{"moe_layers": [1, 2, 3, 4, 5, 6, 7, 8, 9, 10, 11, 12], "lr_router": 0.00224, "norm_eps": 1e-05, "init_std_up": 0.0291, "learning_rate": 0.00799}
Below are experts of layer 6 (counted from 0) of a mixture-of-experts language model. Rows are named router (the router's row for the expert), up (a neuron's input weights, with its number), down (a neuron's output weights, with its number) and show model dimensions 0-191. Each number is 200 + 30 x the weight over its row's rms, rounded and kept within 0 to 999.
Before each expert's rows: a language model's description of what the expert responds to. This comes from a sample of Wikipedia text that the model never trained on.

# expert 47
What it handles: Place and noun endings. Final pieces of place names and nouns, such as Barcel-ona, Gh-ana, h-ospital, l-ibrary, plus million, often before commas or pipes.
router,217,240,249,208,216,162,193,135,221,197,141,193,191,186,133,198,188,228,209,145,188,250,194,210,220,173,231,213,190,190,233,150,192,200,254,177,189,190,232,250,169,210,190,187,211,195,257,217,225,207,210,163,201,178,209,222,144,181,156,204,155,224,177,220,228,163,230,168,246,171,195,177,205,180,262,193,190,243,241,227,176,185,216,198,151,141,157,209,222,180,235,193,207,245,176,257,206,258,194,219,203,202,159,192,207,172,193,206,160,198,189,213,219,224,250,160,213,180,213,216,186,186,255,184,229,215,205,180,185,224,215,169,187,215,185,191,256,196,204,166,173,221,188,190,148,205,188,210,231,194,196,192,212,204,185,166,135,177,247,202,162,253,190,216,183,155,220,233,148,211,231,219,237,264,186,223,214,207,110,177,240,208,200,214,167,217,132,264,245,180,183,192
up0,217,159,166,198,191,202,215,232,199,256,220,185,179,215,176,240,188,225,241,172,238,217,153,175,176,178,266,182,175,221,212,239,178,256,165,211,226,192,216,210,174,196,215,201,192,162,230,214,251,170,201,227,210,241,202,192,237,230,172,230,187,259,171,222,205,167,186,167,185,221,211,192,180,145,245,186,283,165,225,172,220,203,223,213,225,177,197,206,202,215,260,190,200,239,195,201,196,143,188,216,209,195,146,163,168,191,232,205,268,222,235,177,174,247,186,210,185,175,196,243,195,233,215,224,214,170,184,193,149,220,173,220,144,164,203,201,188,231,230,134,248,232,205,174,184,278,179,240,221,166,237,225,151,204,171,227,216,152,180,149,178,199,201,174,178,183,177,250,159,169,156,242,221,202,251,183,182,244,208,171,248,214,140,210,185,204,181,193,240,185,208,165
down0,228,223,207,196,219,152,162,231,179,149,160,160,221,190,216,199,200,180,180,198,214,266,167,189,229,197,175,185,185,243,217,243,206,173,178,144,175,247,148,186,248,215,236,189,235,258,218,174,173,188,204,189,197,212,200,277,173,244,297,172,185,225,213,187,189,187,198,147,214,204,115,176,190,223,206,155,234,210,193,214,201,209,228,235,195,215,130,191,211,204,204,165,237,171,234,169,222,226,219,175,203,240,150,226,217,220,223,196,155,189,196,196,255,181,182,205,185,262,194,203,165,227,177,203,270,264,238,217,227,170,188,174,199,182,168,237,214,207,152,217,206,145,202,165,227,198,191,207,213,125,176,172,190,219,174,199,202,164,181,234,199,161,202,188,217,234,167,244,216,229,204,206,214,170,223,170,245,204,206,221,199,153,188,200,186,206,258,200,151,164,197,205
up1,230,177,219,224,183,222,209,168,216,186,231,159,138,198,140,244,208,217,267,208,194,202,176,188,207,241,203,252,177,197,182,201,184,202,216,247,222,226,254,215,168,207,204,240,139,212,247,204,199,239,221,202,190,157,219,212,131,223,170,196,210,180,198,177,204,140,248,188,133,222,206,212,219,187,167,184,179,187,162,234,252,146,169,215,204,208,170,166,219,211,225,186,231,160,168,170,201,266,233,205,191,192,188,223,209,185,161,199,249,182,211,173,145,204,204,208,185,170,217,238,204,181,197,233,193,219,183,146,216,202,244,231,203,208,181,176,246,215,191,179,219,226,187,201,179,212,173,193,262,190,212,192,149,251,157,165,171,157,239,224,198,173,197,211,249,242,256,216,205,166,232,246,157,185,181,253,248,181,196,133,187,237,171,158,168,225,217,234,141,228,180,203
down1,209,181,202,192,242,259,199,161,187,241,222,248,207,211,143,166,264,199,171,208,246,152,186,214,130,182,208,183,184,191,152,217,207,226,181,210,223,184,234,254,196,215,175,142,178,206,167,196,230,200,200,203,215,173,192,175,238,188,160,234,142,215,233,192,251,199,233,198,215,136,173,211,167,196,140,151,202,188,218,185,185,224,181,209,177,217,189,243,181,160,187,97,217,196,202,217,230,182,178,194,184,286,215,191,199,202,185,158,226,209,153,206,212,199,225,215,212,194,207,169,191,206,181,181,222,245,142,229,186,192,132,267,201,214,168,242,238,139,240,193,172,244,207,199,240,220,180,212,222,222,224,225,175,170,194,244,174,190,225,201,254,173,214,213,154,200,227,215,208,162,196,175,197,220,171,140,256,214,219,210,220,226,227,203,179,186,182,241,196,199,205,247

# expert 43
What it handles: Words after conjunctions. The token just after and, &, or comma in coordinated lists: 35 & 36, and one, and to, and various, plus table-cell numbers.
router,245,208,197,181,242,202,213,125,216,185,140,220,173,204,203,234,232,213,227,224,183,226,225,223,172,185,208,247,191,187,191,178,210,179,209,179,205,218,236,224,193,213,127,177,205,240,213,205,203,196,200,164,223,180,245,211,176,234,219,256,228,225,205,184,198,186,203,188,257,170,238,181,195,167,215,215,162,196,166,222,212,185,185,210,193,160,196,181,210,222,188,218,228,197,167,184,238,254,233,203,208,205,192,221,227,146,149,222,181,119,219,162,241,209,186,167,177,214,207,194,182,128,218,185,226,212,237,210,198,256,199,214,197,217,202,246,235,140,160,163,171,247,181,212,208,150,185,245,199,130,201,146,158,186,199,152,184,198,275,171,182,246,270,235,205,221,185,212,114,161,209,220,153,198,240,217,209,198,182,173,175,181,233,195,152,213,178,254,218,182,231,195
up0,155,229,162,191,215,168,209,181,250,196,153,230,192,199,164,188,193,236,223,231,208,155,194,189,181,180,169,176,182,226,209,186,194,160,240,180,204,194,225,214,215,253,202,175,207,172,161,187,197,132,214,272,217,283,179,184,198,173,210,164,179,216,231,231,189,216,161,165,190,215,234,197,193,198,194,203,211,157,202,239,245,215,186,171,194,194,133,250,229,195,196,217,206,238,198,295,184,230,210,224,235,172,187,256,192,249,230,171,201,168,229,200,216,224,196,153,173,240,219,204,230,160,172,196,194,191,256,211,193,209,144,203,219,152,253,222,174,199,164,176,232,218,153,207,183,187,240,181,255,253,223,181,200,193,159,233,169,212,233,150,215,211,238,138,190,216,148,206,216,228,229,182,187,215,155,159,181,142,200,145,230,249,189,205,196,221,200,160,233,192,170,173
down0,188,172,224,193,266,210,206,242,165,200,190,210,203,147,264,203,201,209,216,224,164,240,158,222,204,222,155,167,176,175,228,206,188,178,202,259,180,180,179,203,239,185,191,160,148,168,190,233,226,200,177,112,213,191,191,208,225,238,215,192,274,236,226,251,158,178,144,220,188,236,229,164,223,213,224,157,192,234,211,202,177,187,188,180,202,176,177,187,187,165,187,176,178,196,221,245,233,224,188,188,202,228,173,154,245,142,205,174,252,188,152,191,234,170,149,184,176,220,207,208,232,194,159,213,231,202,223,174,205,149,239,131,217,160,178,209,216,157,252,166,173,207,224,226,178,198,272,182,193,202,153,220,259,235,204,225,211,220,195,191,202,194,205,230,231,191,168,228,184,246,209,243,204,185,286,210,187,219,170,256,204,212,184,165,194,219,202,156,180,169,212,192
up1,170,211,237,205,182,257,224,183,205,114,222,202,199,239,178,225,172,212,205,187,157,169,246,196,223,203,241,199,225,227,166,246,185,193,159,222,219,238,205,206,213,133,202,143,219,174,136,208,224,235,158,221,188,171,232,215,161,190,190,186,199,176,222,171,171,189,186,207,258,210,208,197,213,183,210,186,222,183,214,231,251,198,178,188,206,163,235,199,208,153,178,203,230,191,195,252,180,194,200,142,197,196,271,191,199,213,226,212,218,235,164,174,202,236,240,197,207,229,232,161,202,172,233,189,221,202,203,242,227,201,222,215,163,209,180,202,175,151,218,162,157,178,184,176,161,181,239,162,198,162,163,177,211,236,197,205,224,216,90,222,237,207,128,247,187,178,177,197,193,232,213,134,193,211,200,224,183,228,173,184,238,174,251,220,151,265,266,174,236,203,208,223
down1,220,214,214,179,234,206,196,146,247,170,224,178,188,224,238,164,138,199,186,189,245,172,230,187,199,215,198,213,239,184,193,152,152,159,187,195,193,212,205,201,222,166,197,167,186,150,183,233,252,182,197,214,186,202,182,208,205,260,145,233,208,188,192,205,219,200,185,183,248,182,233,197,196,228,218,213,133,128,231,242,188,185,204,152,209,144,204,204,187,246,202,163,197,193,216,234,206,177,207,178,221,141,172,200,236,224,259,216,244,204,176,175,256,270,216,207,206,189,187,225,215,153,167,211,175,214,166,252,224,222,211,167,211,220,242,214,181,175,192,194,160,174,246,168,207,177,177,169,167,222,248,287,139,252,210,205,195,202,246,251,122,182,170,212,190,191,205,195,212,194,143,207,218,200,213,189,178,221,222,217,221,251,218,191,163,171,194,267,187,195,150,192

# expert 25
What it handles: Mid-word pieces of names. Single letters and hyphenated fragments inside compounds, foreign or transliterated names and Thai text: Monong-a-hela, Pan-Africanism, stone-lifter, Geet-a.
router,200,176,189,186,245,186,195,167,221,181,252,203,179,228,189,223,189,177,257,285,167,249,189,223,162,240,185,214,221,188,190,138,224,174,203,188,206,202,182,213,207,254,211,152,183,204,218,182,230,248,205,198,245,182,187,228,208,217,196,197,226,271,204,234,207,232,238,180,211,179,193,151,201,165,167,202,181,154,131,216,204,159,213,183,198,125,231,214,227,252,171,194,237,206,161,278,207,172,212,180,192,283,174,163,197,182,216,227,179,177,187,219,201,207,204,209,210,200,185,183,133,157,214,150,236,215,218,230,169,206,201,186,175,235,205,179,178,189,131,183,187,196,188,230,201,199,204,228,189,194,148,211,176,150,160,201,167,226,238,200,197,201,223,184,221,216,196,236,180,213,230,196,232,237,240,224,194,264,154,178,256,189,202,231,146,188,141,260,221,180,221,219
up0,218,154,221,228,168,174,219,252,195,195,230,211,167,264,221,204,194,204,104,230,181,170,176,206,171,202,214,250,252,172,259,171,197,202,179,239,172,199,164,147,216,184,231,223,233,236,223,210,210,270,197,181,218,209,167,184,196,226,164,188,224,183,243,146,174,192,223,171,220,201,219,241,180,197,200,186,163,181,247,205,178,222,209,218,193,157,166,218,190,198,196,193,214,207,230,242,238,244,195,167,220,234,166,219,247,177,193,150,177,162,230,171,209,196,231,232,228,209,174,238,197,151,251,190,220,183,182,151,175,210,265,209,258,206,183,186,168,229,194,227,160,239,200,208,241,231,256,180,241,198,203,208,277,233,189,231,159,208,137,199,215,164,174,177,215,158,202,163,183,198,147,204,164,212,221,226,177,204,217,220,172,218,143,185,166,209,192,164,248,170,200,225
down0,166,176,160,156,188,195,175,194,207,222,165,208,159,194,165,200,203,197,274,191,176,197,199,169,252,232,186,214,153,200,203,198,214,186,220,173,187,214,263,234,201,193,175,177,239,172,139,165,202,191,161,199,237,212,213,199,240,199,243,184,209,214,186,197,212,200,197,215,223,225,191,220,224,219,177,198,215,210,223,195,214,193,282,193,193,204,166,160,182,192,170,175,184,215,206,196,220,219,206,194,225,213,161,210,202,203,145,190,229,196,152,234,210,175,138,209,214,160,192,187,174,216,215,139,204,225,167,233,195,231,184,220,176,191,185,204,233,247,231,179,207,210,236,213,163,137,210,158,212,212,205,192,155,218,199,223,169,167,178,114,228,221,284,219,196,203,171,271,225,158,214,261,188,213,203,212,197,178,167,282,272,111,285,227,211,196,165,216,215,200,193,244
up1,195,182,204,245,264,196,204,197,249,181,206,213,156,256,210,186,194,200,179,214,175,196,147,263,201,145,186,206,198,225,278,166,169,152,210,213,139,240,212,214,202,169,197,183,165,198,195,222,184,213,171,173,225,175,171,220,182,201,220,166,214,178,176,211,215,179,180,195,193,202,158,143,162,198,122,212,192,172,219,183,156,169,177,226,229,149,183,191,214,195,216,208,194,240,162,170,218,224,200,206,186,157,275,199,204,192,202,215,190,216,255,187,248,205,228,266,175,189,216,217,213,226,158,199,193,188,198,191,134,188,174,204,239,216,269,187,193,225,171,225,235,228,219,191,126,164,212,251,202,145,167,194,231,198,163,214,193,202,151,217,232,225,158,197,153,158,211,221,169,192,218,245,225,239,174,234,219,194,259,176,235,229,220,221,194,191,134,206,256,169,195,207
down1,192,222,232,256,195,190,155,197,230,223,213,200,229,220,223,273,172,206,225,162,229,163,173,218,167,187,237,178,166,171,214,212,151,159,195,200,244,243,258,175,156,188,175,183,206,202,188,183,160,219,189,231,240,223,182,175,179,241,210,162,207,218,196,199,200,230,167,187,210,150,190,158,229,168,257,252,239,151,229,203,212,213,179,208,205,229,209,233,178,211,163,231,232,185,214,213,190,177,232,183,171,215,155,180,184,145,271,215,215,232,196,213,138,197,225,183,220,191,188,208,258,247,161,161,190,189,181,184,221,154,202,233,159,207,159,233,186,143,172,217,205,210,204,208,208,103,184,169,198,181,232,198,165,246,186,180,236,258,208,149,259,191,194,230,232,211,189,247,197,186,229,149,209,208,168,165,246,205,244,158,183,202,241,188,158,187,175,189,217,196,240,222